{"n_layer": 20, "d_model": 384, "n_experts": 24, "experts_per_token": 2, "d_expert": 112, "d_shared_expert": 448, "activation": "xielu", "moe_layers": [1, 2, 3, 4, 5, 6, 7, 8, 9, 10, 11, 12, 13, 14, 15, 16, 17, 18, 19], "router_score": "softmax", "normalize_top_k": true, "routed_scale": 1.0, "balance_loss": 0.000604, "balance_bias": true, "init_std_router": 0.00804, "lr_router": 0.000405, "vocab_size": 32768, "norm": "rmsnorm", "norm_eps": 1e-07, "tie_embeddings": "early", "optimizer": "soap_variant", "lr": 0.00326, "beta1": 0.95, "beta2": 0.99, "batch_tokens": 65536, "seq_len": 1024, "train_tokens": 516800000, "steps": 7886, "dataset": "wikipedia_en"}
Below are experts of layer 2 (counted from 0) of a mixture-of-experts language model. Rows are named up (a neuron's input weights, with its number), down (a neuron's output weights, with its number) and show model dimensions 192-287. Each number is 128 + 32 x the weight over its row's rms, rounded and kept within 0 to 255.
Before each expert's rows: a language model's description of what the expert responds to. This comes from a sample of Wikipedia text that the model never trained on.

# expert 14
What it handles: Adjectives and past participles inside noun or verb phrases, such as new, known, local, public, served, appointed, established.
up0 [226 122 123 193  72 127 105 113  62 139  53  77 113 150 133 191 179 118 146 126 122  88 126 145 176 130  92  86 144 171 137 162 170 115 147 131  74 141  84 190 153 130 131 167 118 158 132 136  93 150 118 204 124  90 178 113 180 117 154 150 140 150  96 173 141 115 174  79 180  91 102 137  69 135  72 120 133 124 185 112 155 101 114 125 166 136 171 110 103 104 103 102 136  69 158 126]
down0 [138 162  89 113  84 124  97  72 136 107 102 158 105 142  83  97  96 136 105 120 127 116 137 154  98  46 116  76 133 145 137  96 127 106 132 166 131 150 104 147 125 159 167 140 145  89 133 101  83 101 110 133 149 163  90 189 174  98 157 139 129 166  86 128 139 154 138  61 132 117 139 134  94  71  62  84 133 119 140 119 183 173  83  96 167 136 202 113  93  96 155 131 125 129 171 129]
up1 [114 112 146 108  97  98 180 155 196 119 148 207 149 143 100 113  74 179  89 132 172  83 137  71 167 112 154 142 146 170 131 118 118 128 154  95  94 140  43 103 121 161 149 109 191 120  96  86  87 129 129 135 126 139 131  92 141 149  86  89  63 108 182 113 171 117 109  84 108 187 123 170 139 133 186 156 117 187 111 159 162 107 120 102 148 103 122 113 140 126 147 128 117 134 180 141]
down1 [116 123 105 196 155 137 178 158 169 173 173 151 158 122  52 135  97 166 156 162 173 116 118 154 138 166 151 134 140 129 110 109 153 176 168 163 133  16 143 115 177 161 157 114  94 124 123 175 132 163  83 133 163 107 177 145  83 136 136 130 121 144 133 178 111 150 106  84 126 155  89  91 155 212 169 159 146 129 129 105 159 153  80 108 107 119 113 106 163 139  54  92 107 158 154 166]
up2 [ 86 101  72 129 178 157 152 130  95 128 147 133 100  85 174  86 102 144 135 145 107 115  54 133  94 136 125 129 125 123  89 140 118  66 156  82 151 105 138 122 135 104  72 119 116 136 144 129 107 102 133 167 143  88 139 145  90 144  64 120  96 213 172  89  93  87 129 163  90 101 107  73 134 152 136  74 152 128 159 120 125 122 114 141 159 133 208  84 112 128 109  93 121 106  74 156]
down2 [134 154  96 137 160 122  77 110 165  84  98 123 137 125 141 117 172 147 147 113 135  84 170 126 107 202  50 127 106  83 116 126  45 133  98 106 100 103 137 125 199 100 228 128 136 151 130 108  91 154 122 144 129 140 122 144 174  71 148 118 142 185 148 169 122 138 161 155 139 109 102 151 155 134  66  98 149 166 131 130 150 134 124 155 100 115 111 129  85 148 176 123  41 174 100 151]
up3 [106 142 127 122 115 131 166 173 128 101 162 144  48 155 114 107 162 175 211 101 153 137 126 134 134 123 106  92 150 126 148 134 139 146 141  97 101  95 146  95 112  36 133 105 103 189 120 168 106 104 109 178 154 163 161 141 111 118 144 146 119 107 165 112 105 138 122 101 103 104 113  56 130 150  63 129 136 132  75  84  53 144 126 172 124 156 125 113 138 146 129  21 114 126 126  83]
down3 [143  82 130 140 129 101  72 190 158 149 155 110 123 214 158  86 137 132 122 156 145 130 148 122 156 136 148 113 119 164 120 129  77 147 100 120 173 112 143 140 135  72  97 169 127  79 172 191  90 107 161 186 130 201 208  98 109  68 163  73 143 162 172 105 125  93 135 143 132 116  83 149 158 122 109 133 151 115 122 149 149  91  53 187 183 104 135 110 121 115 118 129 102 123 126 127]
up4 [140 163 116 105 156 115 121 136 107 144 153 100 186 138  84 110  85 156 162  79 127 123 180 161 160 162 172 135 127 134 128 176 143 147 118 156 135 165 116  76 110 112 138 145 111 142 162 172  87 111 208 186 180 113 100 227 166 119 120 116 164 141 141  57 112  94 142 143 133 156 132 155 109 166 109 141 119 160 177  74 129 139 131 111 154 133 185 103 149 123 104  97 142 109  45 132]
down4 [164 141 168  97 111 117 128 127 146 113 159  74 182 181 195  94 170  91 165 101 116  89 184  94 184 171  91 151 152 136 157 126 127 106 157 188  93 141 167 116  74 157 129 170 111 100 138 146 124  86 154 110 148  95 133 187 127 130  92  92 125  87 164 108 110  83 169  63 134  93 134 128  89 136 129 162 146 106 110  72  73 105 134  61 147  81 137 126 104 186 170  72 140  90 113 104]
up5 [142 129 174 137 134 123 167 136  83 162 138 162 121 223 131 101 144 139 183 132  78 169  95  84 151 176  67 131  53 137 169  81 149 106 130 127 150 133 136 194  69 175  60  88 135 102 102 116 117 111 187 105 142  99  84 123 112 126 149 138 137 147 125 145 105 118 124 108 108 117 123  87 110 114 142 176  82 104 138 141 117 155  85 114 148 133 101 102 115 179  87 116  77 106 154  97]
down5 [120 167 100 123  85 129 195 114 159 122 100 127 127 170 138  94 146 197 175 152  51 132 131  88 174 136 122 100 127  56 159 106  98 169 128 127 153 198 103 154  95 167  31 128 148 166 124 118 135 110 179 162 188  78 107  91 143 163 125 127 121  94 118 165 175 156 177 168 109 119 130  74 113 136 164 144 107 103  88  87  89 173 127 112 145 107  80 123 129 114  90 152 106 139 131  95]
up6 [107 160 109 147 112  83 104 110 196 117 119 136  80 171 134 157 157 161  98  86  91 152 101 108 138 107 144 122 145 200 172 170 112 171 181 124 139 173  96 109 132 148 214 141 168 174 157  77 169 130 111 187  68 171 134 105 128 151  68 147 101 131  78 127 112 111 140  95 133 142  82 154  62 158 114 189  95 205 138  95 115 141  70 146 150  87  89  74 150 181 121 109 174  86 170 162]
down6 [ 84 131 118 125 117  54 127 151 180 137 123 152 146  61  80 149 125 163 130 101 171 171 110 165 155 127 153 117 104 123 139  81 121 147 158 115  90 171 172  85 121  88 182  57 151 112 175 193 164  77 144 186  96 151 128 113  89 115 120  71 136 122 107 142 127 119 106 111 121 155  79 125 136 158  93  83 123 100 132 188 137 122 127 154 198  42 114  88 190 129 132 220 144 145  83 131]
up7 [157 149  90 146 179 110  79  89  93 168 126 132 111 123  88 103 131 134  95 146 138 179 140 121 119  57 137 126  82 192 115 166 115 147 141 100  98 151 154 110  93 115 104 112 148 105 148 150 150 161 126  99 155 154 121 164 115  98  20 149 111 125 111 164 105 104 168 155 184 164 124 121 139 174 149 114  58 108 128  83 106  95 145 101 137 173 148 143 161 119 124 116 143  74 129 121]
down7 [117 131  88 118 142 125  94 138 152  65 128 103 165 108  96 151  90 108 147 160  81 143 112 128  92 130 164 181 127 161 137 140 118 107  75  97 133 123 115  67 165 137 119 119 178 135 148 180 135 139 148 123  92 139 110 153  66 108 106 112 144 111 165 168 116 181  60 144 177 135 111 139 157 136  82 105 136 114 153 114 106 138 132 131 151  95 172 102 182  88 115 178 132 182 135 145]
up8 [161 147 142  89 108  99 105 133 129 118 196 154 117 118  81 125 168  92 108 119 127 140  91 120  69 159  78  61 184  97 200 197 208 170 101  45 146 152 100 142  46  73 119 107 124 114  88 139 176 128 118 119 125 139 153 160 134 155 119 184  65 191 170 124 165 163 133  84  96 121 164 107  87 145 113  99 128 158 146  46 141 114  97 176 114 142 111 138  96 107 114 138 100 134 141 106]
down8 [192 159 122 141  89 134 107 165 101 126 193 135 166  88  84 133 128  98 184 123 106 117  85  87  95 154 128 112 120  89 146 172 183 175 151 128 175 114 112 143  66  60 141 132 145 151  99 103 184 131 115  80 138 156 152 112 149 136 101 112  61 104 123 121 165 174  97  76 122 170 180 104 148 130 176 113  96 141  93  82 149 122 132 162  89 129 137 201 127 129 146 108 126 134 121 105]
up9 [134 133 135 129 157 114  99 105  97 143 160  86  96 143  60 179 139 222 156 132 110 166 142 132 151 105  90 131 114 116 133  84 170 132 220 150  70  68 104 117 146 143 168  90 133 208 119  77 192  99 129 155 117 107  82 107 131 160 153 141 139 113  91  89 140 167 150 105 135 141 137 111 135 144 130 117 132 111 106 128 115 117 120  64 169 132 156 118  66 129 125 148  66  88 150 100]
down9 [154 104  85  88 164 120 111 133 106 177  53 119 124 111 167 149 131 126 185 169 152 122 141  92 140  81 139 176 142 134  92 132 170 130 129 124 162  68 128 111  89 113  95 142 186 108 109 111 132 102 133 119 135 117 134 150  95 138 108 135 121 110 131 113 227 160 150 173 163  86  78 127 108 155 119  42  43 126 101  86 109  55 136 145  69  45 117  54 182 142 151 170 149 128 109 165]
up10 [152 130 166 135 140 127  69  93 138 158  93 156 138 125 155 157  90 117  85 135 145 126 140 134  83 124 150 176 141 110 174 105 146 174 125 139 176 183 114 144 182  97 172 145 115 165  55  96 158  76 103 141  84 176 133 107 186 111 127 129 135 181 152 117 117 110 131 111  99 131  90 123 144 168 149 129 152 130 134  73  32 130 118 151 125 111 110 113 100 151 157 172 135  86 123 142]
down10 [140 144 117 147 125 159 186 130  84  61 155 120 119 139 128 149 156 138 149 124 153 118 132 149 170 140 100 205 147 122  82 149 180 160 160 155 135 145 109  54 131 121 130 181 131 109 159 115 115 145 159 105 101 140 110 104 171 204 114  96  85 141 122 187 102 142 103 114 165 111  95  87  90 137 115 162 136 128 108  95  81 132 100 129 159 102 104 125 100 175 126 133 104  72 158 176]

# expert 17
What it handles: Verbs after a subject, mostly past tense or -ing forms like born, released, joined, scored, plus opening parentheses after names or titles.
up0 [134 156 102 136 130  85 126 150 113 165  94 108 137 162 130 149 123 120 117 139  96 167 146 108 125 124 161  79 172 181  56  71  86 113 132 106 117 142 150 190 135 142 133 122 148 176 123 123  78 171 110 121 141  41 157  93 162 168 151  73 147 133 122 124  86 173 152 138 135 129 164  83 131 131  37 134 106 107 149  87 119 115 174 138 155 119 148 188 150 109 124 134 125 170 159 142]
down0 [170 170 126 141 118 142 166  63  99 174 106 111 109 145 128  77 141 146 121 144 162 168 170 107 153 148 148  82 146 180 133  55 145 121  91 115 128 139 123 136 112 135 119  45  73 212 131 152  85 133 164 146 150  68 146 105 101 163  97 138 118  73 204 101  98 139 139 121 120 105 154 103 115 131 120 122 161 144 145 125 116  76  91  81 193 153 147 140  70 131  39 109 112 175 147 168]
up1 [ 84 138  98 117  90 168 158 121 117 142 102 135 118 128 128 110 123 190 109 162  95 121 126 148 132 175 136 141 112 147 143 127 165  55 123 138 129 153 140  75 121  69 171 116 114  57 162  83 140 119 169  79 137 150 123 165 106 100 150  88 108 116 153 122 140  80 155 164 161 215  83 133  99 109 128 133  90 121 117 161 169 122  98  51 150 139 103 112  96 164 170 143 133 146 116 142]
down1 [149 100 120 126 129 109 103 150 137  85  82 132 103 108 102 123 121 118 141 143 134  91  62  86 123 139 167 184 126 123 203 102 137 102 116 136  91 149 122 118 152 140 168 125 131 126 117 219 145 136 152 114 133  97 122 138 161 177 127 113 105 107 136  71 154  97 115 160 139  98 107  99 216 183 116 138 120 125 126 132 127 149 118  95  94  62 122 138 146  96 132 206 198 161 103 107]
up2 [141 120 107 131 154 111 134 104 141  72 115  75 118 113 121 134  86 164 142 119 188 110 171  60 111 120 135 107 157 187  90 119 120 146 165 122 137  92 125 120 151 130 190 195 149 141  95 118 136 103 118  99 146 122 162 149 120  99 187 144 163  55  93 133 133  83 116 159 175 109 146 115 178 162 119 115 145  84 150 149 134 121 142 166 157 142 151 188 154 154 152  77 168 130 112  93]
down2 [ 98 186 143  89 131  69 101 139 154  74 143 151 208 178 141 131 190 144 123 137 128 124 195 147 140 164 117 101 102 128 174 105 101 163 121 136  76  77  95  64  83 129 160 153 107 166  50 109 175 165 171 164 111 128 123  94 151  85 140 146 139 135  77  96 121  79 121 119 155 212  97 146 166 126 110 123 171 137 135 133  91 118 118 137 112 173  87 133 130 175 101 168 135 168 128  84]
up3 [ 77 161  56 141 137  86 167 114  98 155 140 182 157 160  81  93 127 116 157 108 117 148  91 111 111 144  95 141 156 162 131 157 155  94 148 139  84 126 135 110 115 142 110 183 142 168 112 116  63  96 139 151 166 112 139  79  87 129 134 105 111 116 162  81 159 135 114 128 100 165 146  89 156 172  91 128 119  69  76 106 120  72 133 138 105 138  75 158 132 157 131 141 127  92 140  81]
down3 [ 81 171 123 157 120  99 163 164 108 179  91 128 180 144 187 141 187  49 127 115 138 173  72 104 114 123 147 147 127 161 115  92 223 123 156 135  73  82 112 191 118 160  94  98 131 148 114  70 142 150 192 129 148  93  74 147 125 113 110 155 114  95 139 135 173  70 144 146  60  82 154 138  79 133  94 109 160 108 109 149 133 133 123 126 150 122 133 158 140 121 111 119 183  70 131 109]
up4 [135 182 138 143 137 157  77 155 160 114 149 148 125 200 134 121 158 158 174 134 176 139 123  98 129  68 120 135 131 174 120 153 122 121 123  82 166 194 124  81  95 159 174 123  75 114  85 152 188 191 197 158  67  83  85  69 154 134  99 133 129  92 145 103  88 143 110 116 144 106 159 162 101 180 165 161 161 141  68 176 123 122  61 148  72 133 175 128 109  85  88 170 139  91 105 144]
down4 [108  77 140 119 114 149 183  95 142 149 180 137 215 125  51 145  96 144  41  74 163 133 130 122 130 121 119 128 140 106  53 129 136 145 121  94 183 122 127  89 143 128 142 129 123 117 141  87 127 105  93 117 114 147 125 151 202 117  88 102 119 144 150 157 160 144 114 132 147 186  93 106 120 130  84 145 115 131 132  93 124 121 160 175 142 117 121  94 142  63 165 141  88  92 117 135]
up5 [139 158 154 142 124 136  85 147  71 147 129 111 156 204 158 163  90 150 130  86 130 110 165 115 127 145 161 113  65  92 120 162 154 115 134 165 100 169 129 150 191  92 125 159  92 239 124  93  98 138 154 119 121 116 183 138 159 174 113 111 132 144 104 149 145 101  96  56 107 123  97 187 143 132  97  84 139 150  69  80 127 132 122  81 140 173 130 160 134 206  91 127 128 100  80 216]
down5 [ 76 123 112 131 113 177  94 119 124 135 130 128 167 181 131 115 157 120 124 108 159  93 107 150 135 122 215  43 128 109 117  97 167 141 165 140  83 147 151 138 115 150 158 116 167 137 138 130 118  63 127 198 118  94 192 101 129  99 133 120 148 142 117 169  94 141 178  93 127 167 151 160 173 146 157  98  60 139 109  96 106 184 140 143 153 115 144 132 110 168  89 105 185 140 109  97]
up6 [110 185 123 132 122 147 147  96 129 132 113 140 148 168 165 106 146 126  90 182 175 114 100 147 132 147 115 150 118 112 137 135 157  78 118 104  97  59 156 108 124 122 122 138 110 149 110 111 107 134 149 104  83 137  76 147 142 105 133 111 156 112  78 120  70 103  97 197 102 120 164  25 133 106 128  78 130 126 134 173 126 153 138 160 147 210 126 109  60 157 144 122 132 185  89 145]
down6 [ 76 166 120 160 123 121 107 102 147 170  78  72 151 131 151 136 141 164 114 153 151  88 101 105 129 132 112 167 117 163 168 133 145 118  57 111 115 133 150 129 111 155 125 153 140 143 137 120 158  85 171 110  96 136 108 111  94  57 172 107 145 131 146 100 143 154  95  88  90 147 169 146 102 120 118  84 122 118 149 140 184  92 115 170  77 151 132 221 169 134  82 139 146 110 102 107]
up7 [110 142 139 121  84 100 117 187  15  52  86 168 147 126 133  77 143 113 134 165 101 137 141 158  84 140 158 132 106 229 198 144 124 120  99  92  80 179 173 114 116 167 151 121 125 186 153 180 110 151 156 144 179 103 115 126 157 179 107  89 113 101 119  99 102 128 124 101 141 167  86 138 106  86 123 147 128 118 145 176  62 177  98 123 107 120 176  80 153 181 151 148  91 125 125 172]
down7 [157  49 156 125 167  72 102 142 117 168 102 105 133 159  93 127 116  94  87 187 142 109 139 146 112 169 126 130 130 127 136  68 144 158 165 102 119 166 138 141 116 144 124  95 172 132  89  88 136  94 165 124 127  76 132 187 147 118 130 106  98 163 157 181  86  99 137  97 150 129 159  98  55 171 139 120  33 132 177 116 134 123 137 129 131 111 189  83 186 130  87 111  75 135 115 123]
up8 [175  96 162 118 118 109 126 119  63 170 180  94 114 107 167  72 149 102 148  90 116 140 148  67  58  93 152  46 122 133  81  84 103 147 113 107 143 104 165 179 135 169 129  95 136 147 138 151 107 123 156 162 152  93 108 175 104 115 150  82 127 124  93 109  81  90 134 154  88 109  85  90  83  62 120 110 126 163 161 118 120 130  91 118 109 121 131 116 116 160 111 157 118 170 134 161]
down8 [125 154 117 137 120  56  84 178 187 119 106 159  89 101  80 105 133 185 142 183 107 188  54 195 121 116 119 158 196 128  99 149 134 107 130 117 175 174 175 126 143 179 100 110 148 121 130 128 167 103 117 119 198 144 117 132  32 156 138  77 201 108  86  99 175 131 107 134 113  78 161 107 156  74 120 125  81 114  96 171 153 136 124 151 125 124 110  99 150 100 138 141 137  81 153 117]
up9 [113 159 158 140 122 128  76 128 109 100 142 141 130 124 107 158 129 182 111 138  77 132  99 100 131 130 162 125 153 122  98 173  81  98 233  90 129 134  81 160 136 139 142 161 133 102 134 166 150 147 134 152  94 116 157  99 135 145  93  79 129 145 168 175  96 134 169 167 136  50 110 111 144 156 167 159  96 127 171  90 163 113 149 119 162  98 201  85 113  80 124 152  89 102 180 133]
down9 [155 166 154 146 148  77 141  96 110 111 138 174 124 119 148 115  74 135 162 126 101 144 105 121 158 172 139 196 125 111 151  99  91  74 116 118  87 114 136 109 110 119 123 107  95 173 125 171 130 198 165 119 121 149  91 157 106 132 156  98 137 135 111 110  99 184 102 175 211  95 119 131 142  57  74  99 152 163  86 187  95 147 185 159 137 148 133 156 138 133 167 204 146 128 121 112]
up10 [126 156 122 111 111 189 160 122 255  86 183 121 148 124 137 123 104  82  96  89 111 107 142 178 102 162 159 142 106 161 130  56 178 132 103 134 123 142 100 128  96 153 185 189  93 187 122 150 145 127 144  66 144  87 122  87 110 122 168 186 131 121 204  87 154 117  87 115 179  91  89 138 156 133 103 135 190 132 130 134 129 153 148 124 109 163 110  89 142 112 131 154  82 109 111 130]
down10 [ 93  90 147 140 123 161 104  96 136  72  81 170 163 123 139 128 181 155  91 102 130  85 148 156 117 149 105 133 195  99 130 122 116 189 162 170 105 164 120 101  75 105 108 151 109 128  93 128  40 139 157  75 162 116 147 136 176 105 123 127  90 117 114 133 130 140 114  88 132 114  69 122  96 118 133 119 134 129 164 145 145 161 163 101 127 150 110 107 100 136 150 148 159 173 166 130]

# expert 9
What it handles: Word-final pieces closing multiword proper names of teams, universities and places, often in tables, e.g. Jaguars, Coyotes, Rovers, University, Army.
up0 [ 95 165 160 121 137 125 146  98  95 203  54 125  62  87 124 124 137 119 116 101 126 193 101 146  92 111 114 108 117 128 117 149 125  88 151 157 161 107 106 185  61  97 159 129 185 121 140 145 164 126 131 209 207 136 111 130  84  60 133 140 121 147 117 133  67 134 108 124  71 111  98 113 110 117  94 171 169  54 180 135 107 130 141  97 108  85 114  97 102 134 156 143  80 108 180 125]
down0 [144 148 158  70 154 117 119 139 152 135 137 191 142 187  85 112 126  76 118  94 119  98 118  91 129 138  98 157 104 128  91 167 140 125 174 154 106  55 103 162 204 188  93  82  90 145  98 149 128 134 141  91 103 135 146  66 166 162 136 124 176  51 130 144 142 125 178 120 114 160  96 144 106 108 127  47  69 149  77 167 147 153 115 100 123 152 149 149  85 168  23 123 129 189 130 114]
up1 [103 200 146 135  97  79  69  75 115 102  42 141 118 200 125 109 129 108  84 151 105 198 159  84 147 122 174 182 162 123 155 151 146 164 195 144 145  75 117 129 145 103 151 117  75 223 152 127  52 114 160 205 142 125 111 138 106 149 139 158 106 103 135  65 164 138  87 152 135 132 126 163 168 138 162 115 117 174 140 135  94 145 157 145 145 175 133  96 165 137 172 146  80 102 123 140]
down1 [154 170 158 154 165 130 109 134 147 185 140 115 141 123  89 103  81 110  86 144 138 138 152 152  59 118 107 152 115 120 136 112 141 155  83 195 128 112 128  86 116  99 133 142 103  89 155  92 128 125 120  76 157 119  90 177 110 128  86 145 123 154 118 153 151 113 155 220 110  49 103 137  94  82 104 148 114 120 175 162 170 101 128 121 127 121 110 147 128 126 123 169 123 140  96 144]
up2 [ 72 108 101 161 150 165 139 141  76 171  91 134 142 181 109 135 155 101  99 136 120 123 137 167  99  93 144 118 116 140 188 154  84 107 134 143  90 146 152 148 125 160 209 125 144 121 135 101 173 137 104 126 141 184 120 121 110 141 145  74 146 170 109 112 181 131 147 151 128 151 109  51  77 116 114 136 129 159 120  77 106 127  86 118  92  98  86 151 140 111 123 173 144 150 208 146]
down2 [139 146 184 117 130  82 131 141 156  83 148 141  86 144 113 133 106 116 163  98  70 148  98 166 115 136 107 116 161  79 100 157  82 228 131  66 137 172 140 131 100 114  63 118 101 116  99 120 120 164 165  84  98 158 113 132  71  46 109 157 129 135 137 108 140 153  90 103 116  70 151 192 145 188 116 150 180  77  89 167 150 182 158 103 118 174 151  83 173 158 132 106 109  99 102 145]
up3 [187 178 103 128 156 143 129  90 118  86 129 167 177 151  87  87 139 152 144  84 145 109 171 118  46 122 123 151  93 152 155 117  89 109 148 126 168 118 137 141 127 149 147 107  81  94 119 109 138 174 172 146 134 104 151 131 106 110  88 179 132 157  93 167 108 144  95 140 108 187  59 107 127  86 117 126 179 113 157  93 195 164 130 136 152 115  74 136 119 107 133  50  89 113 153 122]
down3 [107  97 128  82 105  84 118 138  60  60 143 129 167 145 122  96 181 104 143 177 106  86  91 116 152 129 113 121 212 126 110 141 136 185 160 138  54 117 162 103 172 187 150 101 121 188 134 162 152  85 156 165 151 201 112 111 179 118 143  92  96 122 149 116 160  70 199  98 163 115 171 122 228 165 120 105 140  76 108 176  90 122  93 112  70  99 125 154 126 157  87 192 137 126 145 111]
up4 [123 113  72  96 139 169 132 129 138 140 157  84  94  98 126  98 207 104 205 133  61 128  69 155 134 232 155 146  91  35 162 158  99 112 152  80 123 131 220 160 127 153 113 123 114 142 127  75 187 110 107  69 139 152 140 103  92 113 125 126 151 114 126  68 126 144 149 121 134  70 166  98 108 166 143 139  85 135 117  99 117 129 150 131 121 154 129 159 106 139 105  97 151 124 135  88]
down4 [107  88 136 138 105 177  51 143  60 131 185 113 127 135 158 143 140 114  99 171 122 133 133 113 101 123 114 111 105 142 106 161 126  98 148  68  97 127 117 147  55 130  85  77  74 145 134 126 119 119 159 124  98 149 113 133 157  89 139 120 155  89 155 114 142 136 106 107 118 138 134 139 142 116 105 201 126 134 162  96 164 137 144 127 138 171 180 132 143 192 171 124 162 119 130 173]
up5 [152  95 123  99 148 178 106 114 105 145 161 122 164 149 109 122 134 159 112 145  88 157 163 167 136 155  94 160 130 170 169 132 119 142 143 112  99  62 168 150  99 182 131   6 153 119 103 195 122 117 173 140 144 116 129 144 124 135 106 106 123 177 123  73 131 119 101  95 129  66 120 104  81 139 106 149  92  75  90 204 146 127 102  77 157 131 100 137 151 172  97  86  94 136 149 155]
down5 [152 123 140 171 143  78 128 146 143 225 127 116  84 164 146 136 142 152 123 173 161  79 138 131 122 115  95 100 148 121 138 163  85 138 102 116 156 205 140 101 130 197 122  82 176 137 146  92 168 148 157 115 163  70 171 117 135 150 112 112 148 111 125 117 155  69 133 149  95 123 123 181 112 128 170 133 119 124 137 137 223 111 106 134 127 105 155 133 130 107 130 136 135 187  78 154]
up6 [ 88 156 121 159 149 163 153  74 134 127 125 118 105 145 107  91 115 153  83 110 155  92 152 172 104 138 133  96 167 126 186 147 132 147 124 139  87 119  97  95  83 116 189 174  95 155 179  91  77  93 102 138 121 125 115  49  74 104 121  80 123 116  83 164 159 139  97 112  96  90 128  94 136 101 122 136  99 189  89 166 109 103  99 142 106 104 108 164 132 154 177 137  89 208 152 108]
down6 [113 131 123 127 102  94 121 116 126 118 136 138 121  72 214 113  82 150 144 123 186  81  50 119 123  71  69 123 116 155 159  60 113 160  96 139 134 133 109 101 186  86 120 102 161 116  94 169 164 154 131 123 120 182 163 112  71 157 129 132 139 140  92  45  97 108 148 201 151  81  95 117  82 122 181 151 103 121 156 165 125 166  78 135 151  66 190 114  91 111 125 137 103 138 137 185]
up7 [100  76 117  80 147 110 115 143  89 150 102 166 108  96 196 125 152 106 117 167 137 121 156 144 125  90 132 100 138  92 145 110  95 137 125 101 144 121 139  92 115 131  54  89  88 185 157 111 149 223 133 150 154 152 144 103 104 142  91  69 156 175 114  77  98  94  80 148 104  88 114 127 158 174 125 161 157  85 138 106 178 178 115 156  99 136  41 132 114 138 128 123 117 151 139 151]
down7 [156 107 129  44 115 164 129 103 142  60  87 109  99 100 176 102  83 196 114 156 113 189 195 138 113  93  91 120 152  97  88  91  98 156  93  99 129 122 154 121 116 102 175 161  83  83 142 108 130 113 127 145 120 147 123 113  71 108 130 191 154 131 135 152 117 126 159  61 156  93  90 102 130 108 140  78 120 127 107 134 107 177 155 158 112 176 102 151 171 121 156 131 118 126  48 107]
up8 [ 79  87 121  94 117 162 116 120 178 175 127  90 188 180 139 127 153  86 148 147 138 142  53 157  64 118 143 114 150 147 152 145 113  96  72 105 164  81  97 175 124 155 148  59 129 157 176 127 115 103 100  88  98  68  82 126 134  77 116 162 139 114 150 138 110 157 158 134  78  61 170 135 126 126  86 136 121 157 126  70 142 142  81 151 147 139 147 104 103 128 146 128 166 127 120 126]
down8 [125  94 196 191 139 175 110  67  76 148  83 154 144 157 117 137 146 144  62 150 106  98 126 142  80  94 120 112 124 210 155 111  98 211 104 135 192 146 174 140 142  63 113 191 148 135 181 125  60 137 136 119 172 155 161 134 138 116  71 149 102 126 164 118  68 156 171 126 129 111  82 101 113 157 121  83 113 157 104 159  95 127 116 113 106 164 120 148 102  88 105 143 160 159 119 116]
up9 [137  76 111 159 162  28 105 134 149 118  97  97 153 123 126 102 101 108 159 169 142 136 130 144 103 141 128 161 126 140 151  73 147  78 117 107 110 130 152 128  83 118 128 132 139 108 103 133 179 160 161  92 137 132 105 135 138  73 132 149 154 180  90 133 111 108 122 151 101 121 125 154 177 148 100 143 155 132  95  95 113 103 165 126 125  29  50 155 108 105 168 134 147 156 132 150]
down9 [132 107 136 118 158 186 122 127  93 111  86 166 127 166  85 111 154 134  99 124 135 129 133 110 116 141 154 143  93  73 107 106  68 112 140 127  97 151 186 156 136 136 163 210 141 198 108  89 136 161 175 146 129  90 158 140 117 115 135 179 128 135 128 119 154  82  98  92 187 135 143 166 177  73 143 197 126 137 124 137 138 108 138 149 152 154 113 101  86 134  67 128 187  89 121 160]
up10 [211 108 148 140 184 135  89 175 153  62 100 137 153 135 123  73 155 128 131 133 143 105  94 116 177 141 114 150 118 119  81 126 133  63 192 112  98 105 105  98 181 116 118 108 160 135 142 167 143 138 173 116 140 103 197 153  85 178 158  82 156 134 115 154 131 146 115 164 109 145 123  93 146  78 110 100 139 159 173 193 123 128 137  92 135  82 139  92  84 187 188 137  89 135 102  83]
down10 [120  70 126 155  94 121 137 160 197  98 177 145 127 109 145 133 125 139 111 151 140 101 135 159  83 119 186 164 111 111  47  49 142 161 105 148 166 126 161  96 147 144 117 137 108 104  84 140 162 113 135 118 105 101 198 102 122 145 118 173 113 141  84 122 107 140 114  91 168 122 133 135 139 124 157 124 198  34 129  28  93  99 136 188 125  74 111 118 123 161 128  81 125 144  92 159]